From a checkpoint of a small mixture-of-experts model trained on Wikipedia: 64 tanh GELU neurons an expert.
Below are experts of layer 3 (counted from 0) of a mixture-of-experts language model. Rows are named router (the router's row for the expert), up (a neuron's input weights, with its number) and show model dimensions 0-95. Each number is 200 + 20 x the weight over its row's rms, rounded and kept within 0 to 999.
Before each expert's rows: a language model's description of what the expert responds to. This comes from a sample of Wikipedia text that the model never trained on.

# expert 62
Letters after prefixes, punctuation
router,218,167,200,232,142,207,193,233,217,238,227,176,183,198,199,176,215,204,193,167,221,192,191,197,202,225,214,219,233,189,210,208,255,202,207,196,206,210,176,200,179,178,170,213,207,196,198,198,235,179,214,178,212,180,188,198,210,199,188,215,181,197,223,209,245,194,210,190,227,223,229,220,162,167,190,161,186,228,196,177,192,170,212,202,213,194,195,193,199,210,211,184,215,192,202,210
up0,219,184,199,218,188,240,210,180,230,200,208,186,181,192,207,233,210,193,215,201,196,198,190,204,181,245,193,195,238,195,191,224,219,214,212,233,173,217,200,188,209,186,177,193,219,202,182,184,238,182,216,183,215,155,172,175,217,193,242,211,242,204,176,174,192,197,204,216,204,226,210,225,168,200,191,185,178,194,190,191,214,180,201,170,220,173,200,198,177,155,216,156,207,200,216,191

# expert 16
Mid-name consonant pieces
router,171,218,205,191,188,222,215,225,210,190,197,167,176,209,203,224,234,177,178,145,225,173,203,203,245,226,191,206,221,233,144,208,204,185,188,218,213,161,189,206,210,195,199,189,180,220,202,211,189,207,209,211,189,191,200,205,196,242,183,224,239,192,175,199,225,194,192,209,192,203,221,189,206,178,165,170,194,206,186,188,212,209,212,197,183,189,207,184,247,174,215,177,203,218,196,208
up36,244,152,210,191,177,180,208,180,203,228,204,196,159,200,179,231,212,170,199,228,196,165,206,194,195,198,195,239,169,220,220,210,203,204,212,192,210,187,157,211,206,192,218,221,208,198,215,195,178,203,199,192,219,223,230,219,225,212,188,207,225,186,179,194,177,241,214,204,191,190,203,233,197,159,199,212,215,205,201,217,216,204,169,212,199,221,204,211,209,171,202,233,185,189,179,149

# expert 38
Word-final er/y pieces
router,215,195,208,200,172,194,202,209,214,234,186,171,185,183,211,214,222,162,195,127,220,190,208,196,218,219,204,197,245,224,210,217,196,183,205,201,200,169,186,226,186,202,205,163,211,205,197,209,222,206,208,192,205,198,218,201,211,239,201,219,210,221,206,175,181,171,192,177,220,216,196,193,166,199,212,165,157,202,184,218,188,190,185,180,162,231,198,186,209,203,200,184,238,223,212,229
up0,197,206,229,178,201,249,187,201,196,227,195,186,175,232,201,230,234,173,206,183,207,229,183,201,209,208,184,177,234,207,211,243,199,191,171,206,207,195,209,199,215,168,199,190,206,202,209,180,169,190,199,207,185,208,171,195,198,186,190,188,207,191,190,184,159,185,172,205,227,227,214,169,198,215,200,210,209,172,153,218,214,203,211,200,148,206,229,163,240,220,185,217,216,206,215,202

# expert 10
Determiners and pronouns
router,209,210,203,229,151,203,223,231,189,202,175,173,185,180,214,189,203,182,163,177,207,201,197,173,218,199,197,207,205,202,217,208,246,209,225,204,210,175,216,209,179,174,209,210,178,217,192,195,231,190,169,156,216,188,173,227,243,223,195,234,203,194,189,233,206,194,199,209,212,241,219,170,187,201,181,163,202,203,201,186,197,219,185,225,194,198,192,170,198,179,208,217,185,242,193,204
up2,172,217,213,235,192,186,216,215,194,203,215,130,199,133,210,193,231,206,170,205,160,199,199,188,219,210,212,229,204,207,226,198,209,191,221,173,175,204,198,190,150,183,201,193,218,218,185,207,175,199,201,189,179,199,208,200,212,199,216,205,176,200,187,193,194,211,191,187,180,237,225,209,217,212,205,201,187,199,225,219,216,193,189,205,200,194,184,168,190,192,219,218,177,229,148,208

# expert 63
Prepositions and s-starts
router,209,205,215,206,158,228,212,231,189,195,215,179,189,199,204,183,222,178,170,190,198,162,217,165,233,236,183,197,210,249,180,187,234,187,189,224,228,186,210,219,169,216,182,175,196,197,171,222,226,207,209,181,180,187,241,226,209,220,208,208,211,202,204,203,237,180,204,195,201,210,210,204,186,175,181,158,181,209,178,183,177,191,190,211,192,199,193,198,241,178,201,197,222,227,188,207
up0,210,175,243,190,211,184,204,213,173,204,235,186,204,211,190,166,243,177,196,209,217,210,215,205,205,209,159,191,204,201,208,193,233,147,209,214,232,190,208,192,176,212,175,199,185,219,227,169,213,182,206,228,198,184,173,221,234,217,207,216,171,211,196,222,208,212,203,193,184,247,174,213,177,196,224,214,197,204,200,228,197,189,177,179,192,193,205,162,190,212,203,216,182,231,170,182

# expert 57
Non-English name pieces
router,198,199,198,188,197,229,211,232,202,210,201,169,163,194,219,193,200,159,169,152,179,193,226,188,231,209,174,203,169,240,182,188,209,215,183,196,227,182,200,204,217,189,203,200,189,245,183,190,194,206,166,185,214,192,263,240,216,234,200,202,234,198,213,194,226,180,231,204,203,208,215,195,200,184,197,182,199,186,177,196,193,176,184,215,205,192,187,196,229,190,219,231,188,197,212,206
up0,200,224,213,179,197,258,209,190,189,201,208,159,213,196,224,225,191,206,214,156,211,171,202,195,157,223,204,183,167,181,217,222,184,186,180,210,210,211,194,193,165,224,191,223,222,248,193,187,196,206,235,230,183,205,201,256,193,197,201,199,244,172,210,198,194,161,203,178,175,213,203,196,206,211,182,205,190,205,190,212,186,199,179,198,180,179,208,210,200,197,224,223,215,203,211,181

# expert 41
Common verbs, word starts
router,193,164,215,200,169,201,209,213,194,205,212,198,195,242,237,199,242,187,157,199,169,168,199,181,199,210,164,181,215,213,196,174,222,203,204,210,216,213,218,203,192,216,180,212,197,203,176,222,228,199,204,170,183,191,235,196,211,203,223,227,229,207,224,233,218,196,206,199,220,269,211,177,189,195,175,177,192,206,186,185,191,197,188,216,176,196,187,170,186,187,186,224,188,215,177,221
up0,201,250,203,189,195,201,206,211,199,184,217,202,209,224,209,173,198,174,218,215,199,191,172,207,180,203,229,219,194,211,230,196,227,213,198,214,199,190,133,208,194,178,182,228,189,176,199,169,228,180,231,214,218,168,168,200,194,194,183,216,195,194,179,182,227,204,228,198,211,237,215,161,206,198,199,165,214,223,192,228,203,213,170,171,208,212,214,218,220,196,185,189,182,228,222,234

# expert 18
Mixed word fragments
router,210,211,217,205,161,228,214,227,188,200,215,183,195,197,206,190,222,176,168,190,197,165,213,165,234,236,184,195,211,247,180,186,233,183,189,227,232,180,212,215,172,214,183,174,197,192,172,222,230,206,209,178,179,188,246,225,211,222,204,207,212,207,206,204,236,182,207,191,202,211,211,203,180,174,181,162,182,202,179,187,179,194,187,210,191,203,196,199,240,178,204,199,222,227,185,212
up0,183,178,220,211,203,216,228,213,167,152,216,170,175,192,240,231,206,186,230,192,237,191,218,210,192,231,206,231,221,234,174,250,210,191,186,223,240,197,201,187,207,187,219,235,222,197,203,189,225,203,176,189,196,236,200,209,204,187,195,234,206,187,201,190,197,207,195,207,172,214,200,228,199,202,222,183,196,210,188,191,181,186,220,204,189,184,212,162,184,184,201,178,204,232,198,172

# expert 29
Punctuation marks
router,217,218,206,202,200,238,180,197,206,220,194,190,191,175,209,210,204,192,199,188,195,172,224,156,193,239,173,217,224,211,157,202,199,201,214,232,224,186,182,205,177,198,212,197,160,217,187,200,181,178,219,155,219,173,213,182,213,223,216,226,198,215,230,190,207,177,218,215,193,187,220,203,186,203,204,201,154,200,196,203,184,146,185,231,162,228,202,187,227,188,216,219,216,207,187,215
up0,215,217,197,179,199,195,179,186,217,205,198,170,181,192,180,204,205,231,192,168,215,235,197,204,207,149,213,214,199,217,230,216,187,214,253,181,244,191,180,201,187,180,200,200,140,185,207,195,211,208,190,190,185,180,184,221,167,207,163,240,171,244,199,178,216,190,172,189,187,196,214,187,213,211,200,202,228,181,212,206,227,200,204,191,181,194,217,208,206,195,213,193,204,235,180,215

# expert 55
Foreign-name letters
router,214,222,187,185,199,216,225,221,216,215,213,196,209,211,190,193,231,188,190,166,184,201,215,197,234,223,202,175,224,254,162,205,200,154,190,201,222,166,185,204,191,214,197,186,168,188,191,204,218,197,208,183,193,192,210,226,221,252,200,191,238,200,224,167,259,180,189,208,189,203,204,202,193,193,190,192,155,219,210,192,188,189,218,207,200,193,184,187,195,161,204,194,232,202,183,204
up2,213,191,225,213,206,203,215,197,212,213,232,205,205,168,197,212,228,174,204,188,182,169,213,205,204,212,219,180,161,169,183,167,194,210,215,173,222,204,218,181,219,191,199,235,189,171,234,218,233,205,190,181,188,212,181,207,182,238,214,203,213,219,176,169,182,201,159,223,182,188,185,229,173,189,187,201,202,186,190,205,191,204,197,201,233,168,206,209,176,202,217,211,249,231,157,201

# expert 4
Verb suffixes, prepositions
router,212,247,199,199,172,221,208,238,204,198,216,225,183,227,240,198,192,195,192,178,192,165,220,183,229,223,185,189,200,189,208,200,210,165,213,204,189,210,168,210,173,226,176,193,190,230,182,204,211,188,146,139,212,196,224,218,202,214,212,200,195,220,207,214,197,218,207,197,231,207,209,157,195,167,191,174,196,200,202,205,185,162,171,204,193,207,197,183,229,204,194,213,190,226,201,188
up2,206,212,172,160,199,207,191,238,209,192,182,177,190,236,212,206,180,195,223,221,207,191,186,210,224,204,200,189,186,180,220,247,204,226,240,198,176,229,214,205,183,229,195,202,193,219,218,204,205,189,194,168,199,180,196,172,190,197,208,165,231,182,173,154,212,198,193,189,225,209,181,230,169,191,231,200,228,211,169,225,164,187,181,186,187,222,207,219,184,215,199,193,234,210,203,175

# expert 11
Mid-word consonants
router,206,194,236,200,170,216,222,215,206,235,206,178,172,210,203,178,225,209,191,177,191,165,193,165,238,197,191,208,242,233,169,165,202,180,191,230,190,162,192,220,205,201,195,183,164,254,196,209,184,196,213,199,192,199,209,207,199,226,200,209,200,206,220,195,246,196,206,203,203,197,219,218,193,200,181,143,217,226,184,195,181,172,195,199,198,228,177,214,193,196,216,213,209,188,218,198
up0,211,157,196,174,215,222,162,199,200,210,183,244,211,218,212,210,191,201,157,210,160,177,226,174,232,201,160,210,215,196,166,177,205,185,218,179,212,163,196,205,190,227,195,179,217,233,214,216,190,211,201,185,234,184,180,203,198,188,174,219,191,201,191,181,191,181,198,210,193,210,165,215,229,201,234,191,237,204,205,204,193,222,188,212,205,207,186,222,206,206,208,183,168,195,212,242

# expert 31
Word-initial capitals and stems
router,209,213,217,206,167,228,213,232,188,200,215,183,195,199,205,186,223,178,171,189,200,163,213,169,232,235,184,195,214,247,179,185,229,187,188,230,230,182,213,216,172,213,183,172,197,199,175,218,233,208,206,177,179,190,248,227,206,222,208,207,211,212,199,206,237,182,201,193,205,209,208,204,187,177,182,160,177,203,177,187,175,193,190,212,191,202,197,197,243,177,198,197,220,228,182,208
up0,210,180,170,205,216,220,206,202,195,181,210,202,218,206,184,203,236,192,230,180,179,157,197,226,203,201,197,200,221,184,238,194,226,173,212,227,183,198,180,214,202,184,211,165,182,182,194,174,201,202,171,189,175,225,186,245,173,229,227,191,235,191,198,193,184,201,237,207,167,195,218,197,223,196,188,180,153,226,185,203,219,193,218,216,194,199,203,200,218,243,181,220,231,183,178,199

# expert 58
Name-opening syllables
router,181,193,215,215,182,226,200,223,230,217,195,161,180,187,195,214,219,175,192,149,204,164,182,164,204,228,201,195,190,271,197,193,215,165,206,220,225,219,202,210,204,205,195,179,198,194,170,188,198,211,209,205,176,210,239,198,209,217,194,208,238,189,203,189,230,192,189,200,207,225,203,180,183,159,184,193,192,195,193,165,217,204,223,199,175,183,193,187,244,189,205,195,216,214,204,220
up0,205,209,210,213,184,170,184,220,193,171,195,190,178,189,238,214,205,209,205,215,218,185,177,194,185,196,200,166,205,192,224,191,183,189,207,217,208,222,200,205,206,209,170,217,161,188,157,199,229,201,175,184,209,218,207,207,196,172,184,175,235,186,192,202,228,200,194,215,187,179,190,204,216,127,200,223,172,161,237,249,181,179,212,227,202,199,212,207,208,188,197,225,198,209,201,169

# expert 42
Numbers in tables and data
router,211,172,179,226,155,210,194,228,206,220,209,206,180,190,205,195,202,193,166,197,203,199,228,138,231,230,198,216,220,213,203,197,221,192,188,222,227,193,219,197,150,218,183,187,169,200,169,189,208,188,224,206,172,174,208,257,190,231,186,206,188,226,202,218,205,158,223,186,202,197,208,197,177,197,178,194,200,204,182,203,196,163,207,215,202,199,196,220,228,185,211,205,220,218,188,193
up0,190,215,159,175,206,240,216,187,211,204,186,197,230,225,211,176,188,195,209,210,203,208,194,195,168,212,218,226,191,202,184,211,206,239,191,210,219,224,211,193,220,205,224,192,186,200,205,163,190,200,190,181,231,221,247,204,194,240,224,216,199,216,223,210,163,150,207,176,197,205,195,212,183,186,200,206,215,153,201,198,219,167,186,183,197,197,173,202,229,179,183,188,237,232,190,220

# expert 40
Name-start letter pieces
router,178,216,212,206,185,207,204,212,221,246,216,172,193,188,184,198,227,170,193,159,213,206,172,197,227,229,196,200,203,249,180,209,201,180,187,213,217,190,176,204,207,210,170,182,167,202,191,193,187,200,220,196,211,218,218,195,210,222,194,220,258,196,236,164,234,211,233,198,198,190,218,175,184,170,187,171,194,206,192,188,166,205,226,205,187,189,205,205,236,176,202,170,210,208,194,183
up0,226,207,234,181,180,200,230,200,230,221,204,190,203,233,210,212,243,229,190,202,234,164,222,180,175,197,181,199,206,170,233,168,163,205,240,214,220,171,184,200,191,204,213,202,220,172,221,178,164,207,174,213,211,169,170,177,213,213,203,193,187,223,180,201,216,183,190,206,224,211,183,191,243,193,209,186,186,180,186,166,209,200,173,180,209,183,211,189,209,194,201,226,197,204,186,192

# expert 2
Word-initial letter pieces
router,198,192,215,209,193,211,207,217,197,209,217,176,182,224,227,206,220,187,151,196,186,180,191,177,205,238,191,194,170,220,164,178,211,198,198,210,212,217,210,189,196,210,199,196,209,217,184,238,219,173,200,220,179,155,202,190,233,229,237,241,240,191,226,200,235,183,177,189,208,214,215,198,198,188,166,186,156,210,182,197,160,187,196,217,194,214,204,199,189,219,196,193,188,230,190,231
up2,237,184,194,176,180,198,213,211,189,191,189,230,215,208,209,207,191,203,182,159,208,146,193,218,232,203,196,193,196,201,201,175,207,227,204,213,183,169,216,200,216,181,212,191,224,178,200,198,238,196,210,224,202,189,203,228,183,179,170,235,179,204,210,229,221,211,189,191,209,208,204,223,231,217,235,192,182,200,189,157,176,181,225,213,209,204,181,208,157,215,175,192,217,173,171,241

# expert 5
Past-tense suffixes
router,200,182,222,216,155,212,205,235,188,232,236,186,179,218,206,217,193,179,185,218,171,198,210,170,223,233,189,193,230,210,174,187,190,204,192,209,200,203,203,203,173,247,196,217,204,235,175,176,185,199,189,185,209,168,187,191,228,200,177,185,208,234,204,170,216,183,212,194,197,230,222,191,166,173,205,165,182,222,196,207,209,213,200,223,188,193,197,229,238,195,223,190,207,207,172,171
up0,165,227,190,194,143,213,216,244,179,205,195,179,197,212,188,230,191,193,205,192,202,212,157,176,199,203,187,208,208,177,247,188,152,208,219,160,206,194,178,211,165,215,208,201,193,201,172,197,232,204,187,216,226,211,179,217,216,184,199,204,185,197,157,209,194,182,215,190,215,180,225,222,209,217,221,209,224,216,190,192,164,217,198,183,203,187,207,197,225,169,214,184,199,223,180,216

# expert 37
Adjective and nationality endings
router,194,161,183,199,186,224,218,193,196,231,200,210,171,187,210,213,209,170,166,198,193,210,194,173,228,204,200,184,213,226,226,167,233,218,226,202,231,194,199,203,187,245,181,185,191,216,197,203,228,196,187,148,208,192,202,215,246,209,222,192,222,210,216,209,217,194,211,202,227,193,216,169,163,197,219,181,207,221,163,200,180,221,174,206,176,206,175,165,229,197,194,216,190,222,194,185
up0,213,179,196,213,187,252,179,231,223,215,206,236,197,221,193,188,202,189,184,219,213,185,193,165,199,218,198,208,204,189,208,171,204,199,204,171,199,212,165,187,214,208,211,184,185,165,214,194,253,194,194,164,223,216,177,203,204,178,237,203,213,187,209,188,202,201,207,187,229,161,201,173,199,203,175,232,208,185,176,172,224,210,161,191,239,208,216,197,197,228,196,217,226,209,223,169

# expert 1
Mid-word vowel syllables
router,229,186,208,190,174,228,216,218,198,218,200,166,197,205,201,196,211,203,186,191,219,199,199,181,208,226,204,206,203,210,218,175,198,170,193,227,192,192,188,207,167,222,172,182,180,204,195,210,191,181,188,136,197,204,203,226,162,243,198,250,240,242,202,195,191,208,163,187,207,219,216,188,194,187,219,159,234,196,208,195,183,206,216,227,215,202,202,171,213,186,209,176,204,201,162,209
up0,201,214,223,187,215,180,212,159,173,243,211,165,208,212,206,208,223,186,240,176,204,207,158,201,186,224,174,189,173,198,196,202,191,203,187,205,206,238,199,202,194,225,173,206,182,194,236,215,192,206,183,155,182,190,210,214,181,224,211,236,229,208,183,155,202,210,230,195,204,202,210,172,174,197,229,215,204,162,200,192,212,200,225,214,214,204,227,158,206,191,221,195,206,196,187,184

# expert 27
Consonant word openers
router,180,218,213,212,171,206,194,238,197,225,206,177,192,200,201,196,225,186,176,186,199,186,218,167,217,243,204,223,227,209,174,202,215,191,209,198,207,182,212,197,198,194,218,183,207,216,186,182,243,203,170,209,194,183,206,214,232,199,199,214,214,201,272,180,212,204,170,179,213,188,181,205,196,169,189,183,185,252,198,170,155,175,205,197,200,233,188,187,233,196,196,191,215,206,215,219
up0,178,196,212,214,205,208,233,254,205,206,186,201,203,196,205,224,171,227,126,235,194,192,191,180,225,204,213,220,183,200,186,204,206,184,213,198,223,179,202,169,188,219,189,218,159,201,255,206,209,222,178,213,192,202,190,221,206,181,186,167,198,203,180,221,223,210,209,184,185,215,188,218,191,200,192,216,209,208,213,183,192,213,249,202,234,206,202,200,233,196,196,173,216,185,200,174

# expert 7
Sports and word pieces
router,204,208,223,196,144,254,206,229,197,194,237,190,200,236,194,199,192,160,160,201,222,195,190,184,233,217,188,185,215,245,182,208,212,192,187,211,216,196,196,206,206,196,171,198,179,193,210,196,190,200,190,212,202,205,216,206,203,208,215,226,238,240,224,173,194,168,219,193,188,181,202,197,204,166,183,206,168,214,182,212,189,213,217,211,147,200,215,183,208,196,214,190,190,227,202,170
up0,215,192,199,176,215,226,198,193,194,236,203,228,196,214,212,201,200,186,194,172,235,198,189,201,201,169,207,171,189,235,194,206,178,205,188,173,221,183,169,186,186,201,187,220,189,222,213,212,170,198,210,183,260,187,210,217,240,172,199,200,192,244,222,167,231,195,208,221,224,181,187,207,216,170,220,209,189,213,206,202,143,194,212,205,203,196,211,196,168,173,211,212,188,223,198,163

# expert 54
Table and heading markup
router,190,216,193,209,167,234,203,218,173,214,200,191,195,192,203,186,204,192,220,184,217,152,242,184,226,221,195,236,201,223,209,174,220,196,215,212,234,219,210,211,175,215,161,166,207,194,196,188,237,195,173,149,195,177,203,235,224,188,187,223,211,232,190,186,235,213,178,168,205,210,203,229,189,197,209,189,217,205,179,182,172,204,169,198,185,215,200,211,202,202,195,230,214,208,187,213
up0,166,222,187,214,225,206,202,186,184,177,255,183,214,200,208,179,159,239,211,185,235,198,178,201,206,179,213,197,167,218,200,190,193,162,175,205,208,218,165,214,222,161,202,188,185,234,184,203,243,206,213,207,195,181,196,178,190,233,177,207,228,169,181,188,228,202,220,209,201,200,207,203,194,223,184,171,219,217,206,184,207,183,240,191,203,202,196,170,201,169,198,183,182,200,198,196

# expert 22
Mid-word vowel pieces
router,219,175,196,224,195,239,203,202,213,218,190,191,201,214,227,201,210,197,195,168,179,172,200,192,216,210,173,191,234,219,211,173,221,174,211,238,190,175,241,200,206,203,174,186,212,192,212,192,216,205,231,159,218,191,195,246,179,225,189,217,219,196,229,203,196,179,200,194,188,184,215,200,194,168,208,195,166,194,187,179,177,200,215,229,170,204,202,186,203,181,192,165,244,216,174,243
up0,195,179,197,189,198,255,217,193,205,215,188,192,203,233,196,226,199,229,202,182,177,209,183,172,199,172,158,185,193,201,196,216,223,193,220,195,176,197,214,214,204,206,155,198,214,188,204,192,246,208,197,203,196,209,186,193,193,218,211,211,174,202,260,189,166,176,243,200,195,200,200,181,175,145,211,205,192,181,214,231,186,227,223,218,179,211,205,230,181,216,197,181,217,196,202,209

# expert 14
Closing quotes, word endings
router,231,206,212,202,195,201,204,217,181,192,207,192,210,208,183,204,253,204,209,183,209,204,191,213,221,207,197,197,227,201,187,169,204,197,207,210,230,185,191,211,196,219,207,180,204,183,184,189,196,201,163,182,193,147,219,222,190,240,196,211,219,225,211,207,215,168,217,191,202,244,201,194,162,174,181,179,142,186,175,196,207,168,214,232,162,192,196,217,212,217,202,249,229,201,185,188
up2,193,217,184,198,196,192,162,206,184,219,192,174,196,174,184,246,209,183,217,202,230,202,211,215,206,196,214,243,188,187,196,197,198,212,194,188,184,203,216,195,160,240,214,210,189,182,180,225,176,213,220,223,205,186,218,171,175,229,204,201,185,219,203,186,237,192,218,189,184,192,201,136,222,218,201,174,208,208,211,185,182,248,197,185,196,199,219,196,197,203,198,220,206,224,145,174

# expert 30
Capitals inside acronyms
router,219,214,194,175,158,226,196,217,211,191,242,199,194,195,189,205,197,175,217,178,185,191,226,158,227,228,203,212,216,226,207,205,200,179,186,196,233,205,205,204,188,193,212,189,186,213,187,216,246,194,201,182,182,149,195,253,203,203,200,197,206,193,203,193,231,209,200,195,210,266,211,220,211,192,229,192,178,224,185,177,160,171,217,204,200,193,198,213,185,195,206,227,199,195,173,184
up0,188,205,166,197,179,194,224,192,212,183,208,213,199,214,204,207,168,204,200,199,186,242,194,153,245,186,188,212,235,183,216,231,169,215,194,205,201,222,223,199,198,195,199,244,191,207,257,234,212,176,197,176,212,160,195,247,193,201,210,203,174,188,205,218,186,204,237,195,193,215,212,205,211,196,222,221,194,185,169,213,190,177,188,238,197,208,197,205,183,225,203,205,190,185,182,171

# expert 51
Capitals and codes
router,225,217,217,189,185,205,227,201,201,189,241,203,202,222,184,207,212,188,184,166,189,176,213,153,236,226,182,170,221,244,165,209,229,172,179,214,231,175,205,212,186,196,198,181,179,200,189,218,208,200,200,176,180,173,217,233,212,232,188,207,225,211,211,182,239,188,206,189,186,238,211,201,209,199,174,193,197,207,198,160,179,227,203,210,168,206,191,185,224,169,204,193,204,198,184,208
up0,191,166,166,175,239,156,176,227,204,208,210,232,220,205,202,191,189,202,223,236,195,210,241,197,233,199,181,212,203,221,217,218,216,248,196,198,213,219,215,205,180,222,210,166,194,181,182,213,198,191,163,190,225,183,212,185,205,193,198,200,170,190,211,200,198,202,180,211,229,207,188,193,193,202,208,213,232,181,168,180,186,156,190,171,193,222,188,148,203,201,193,197,182,207,178,209

# expert 35
Table digits, chart words
router,205,215,216,205,161,229,217,228,191,205,216,189,194,201,203,192,223,174,172,190,196,166,213,166,236,239,181,197,210,248,179,189,233,183,190,228,229,186,211,216,172,219,185,178,196,200,173,220,228,205,210,178,180,188,246,227,209,219,203,209,211,213,209,207,238,181,204,194,201,211,211,206,183,175,180,162,182,205,181,189,177,193,190,208,191,202,193,200,243,177,205,198,222,228,187,213
up0,179,221,193,232,195,188,173,227,183,142,203,208,194,192,215,179,212,196,175,201,214,216,210,169,204,196,201,186,241,232,179,214,204,210,183,198,197,220,213,180,165,196,194,237,207,182,202,208,209,207,178,185,168,193,189,227,203,190,210,201,191,225,220,158,216,189,202,210,185,162,223,188,153,198,201,210,187,183,192,190,168,209,207,249,170,200,190,178,190,211,227,153,209,204,213,199

# expert 17
Adjective suffixes, year digits
router,204,167,201,199,162,235,192,238,201,204,216,210,195,194,198,183,199,188,193,206,189,203,203,167,230,224,191,210,213,192,203,186,223,201,206,184,189,192,228,206,208,239,157,187,169,218,243,184,254,183,225,200,217,182,217,245,199,219,208,207,185,182,204,209,187,193,200,194,225,196,207,196,166,180,166,180,185,226,168,217,181,177,178,220,164,215,190,217,221,192,218,190,217,225,216,192
up0,204,173,190,204,155,214,158,218,233,189,194,201,174,221,209,186,227,201,200,197,193,203,197,227,195,226,210,172,212,202,224,176,221,189,206,188,191,197,173,191,192,212,152,210,180,180,205,210,226,196,198,204,222,221,203,241,218,191,204,180,202,195,183,213,171,169,188,223,193,198,201,179,200,191,209,206,168,227,186,213,235,192,217,202,197,181,208,242,158,150,211,185,235,232,216,184

# expert 49
Single consonant pieces
router,186,183,189,206,151,243,223,202,226,234,203,178,171,183,189,193,219,187,184,211,179,173,226,171,218,209,203,163,213,202,163,183,222,196,189,208,210,158,174,218,202,205,204,192,188,195,201,182,199,193,181,192,184,209,199,232,231,208,223,224,215,208,246,227,216,177,213,172,208,212,197,206,198,166,166,203,163,205,205,204,195,181,196,216,211,201,192,213,191,178,222,200,199,254,209,205
up0,178,185,173,229,196,193,219,149,182,204,195,215,179,194,230,205,253,217,209,220,203,206,230,171,193,207,185,157,189,177,210,210,189,230,173,205,181,201,174,208,198,217,189,186,178,197,188,225,189,180,176,181,217,188,202,234,227,233,250,228,220,202,206,191,187,212,214,214,200,231,226,201,190,204,194,236,197,230,185,217,194,201,169,203,173,213,204,209,181,194,203,183,206,183,224,180

# expert 25
Plural and suffix endings
router,236,224,188,197,185,222,200,218,180,198,210,206,190,189,226,205,219,208,199,196,187,178,253,193,214,210,192,194,212,187,190,156,216,210,198,228,210,185,191,214,173,224,202,191,192,209,183,174,238,186,171,164,225,179,220,217,210,186,226,212,186,193,210,230,223,159,176,211,216,235,217,214,179,192,193,181,218,220,192,182,212,182,167,226,155,207,192,152,192,194,225,197,215,209,179,205
up2,232,182,212,217,223,180,188,231,214,199,231,226,193,183,208,214,207,211,195,180,204,208,234,220,198,192,241,212,199,214,157,217,160,238,219,165,216,155,190,200,210,183,181,215,180,207,225,203,232,196,162,240,201,201,213,173,173,206,198,230,177,203,209,209,195,177,213,189,203,177,184,185,182,170,199,186,219,208,186,206,201,166,195,200,171,180,199,194,178,189,237,199,193,188,178,209

# expert 12
Capitalized word starts
router,187,204,221,203,196,235,202,254,181,205,206,201,204,195,219,198,232,171,198,192,204,146,231,193,230,196,198,190,181,242,185,209,208,214,212,207,214,169,170,218,191,221,172,134,203,212,175,182,216,183,175,199,184,193,233,215,216,200,193,225,226,189,197,194,208,222,176,180,196,204,193,230,220,201,215,172,191,203,184,198,195,216,183,192,162,189,188,189,214,170,186,218,215,219,218,207
up0,207,140,191,217,184,203,206,180,215,199,199,167,211,209,187,188,184,212,213,215,183,216,190,205,204,161,231,209,197,192,169,243,220,186,245,220,208,218,191,205,221,217,215,182,224,201,184,229,201,181,233,186,198,186,163,178,163,195,242,223,204,194,217,207,201,189,159,195,211,203,204,188,203,190,225,207,223,197,189,207,188,155,160,219,227,202,203,203,194,206,198,189,228,167,187,199

# expert 6
Mid-word vowel pieces
router,205,182,208,193,166,232,196,216,217,197,207,218,207,194,212,207,232,201,188,177,197,210,217,161,228,211,186,200,192,237,160,222,199,204,180,221,205,197,188,209,203,207,189,182,198,206,159,212,227,196,186,187,183,214,243,231,202,168,211,210,202,224,224,194,205,168,192,212,203,236,209,180,173,196,182,145,194,186,182,182,183,221,219,202,175,157,186,189,228,176,203,199,246,226,206,205
up0,201,209,198,218,166,200,181,201,217,195,212,194,216,206,194,244,175,193,191,194,180,216,190,214,207,218,204,192,270,244,211,232,175,222,185,206,196,210,197,196,188,209,191,195,209,186,235,163,209,190,200,196,184,175,190,190,205,182,222,182,189,209,208,223,223,165,154,207,189,232,205,157,230,180,191,179,192,203,218,194,188,211,254,206,172,200,200,183,225,222,205,201,222,181,198,205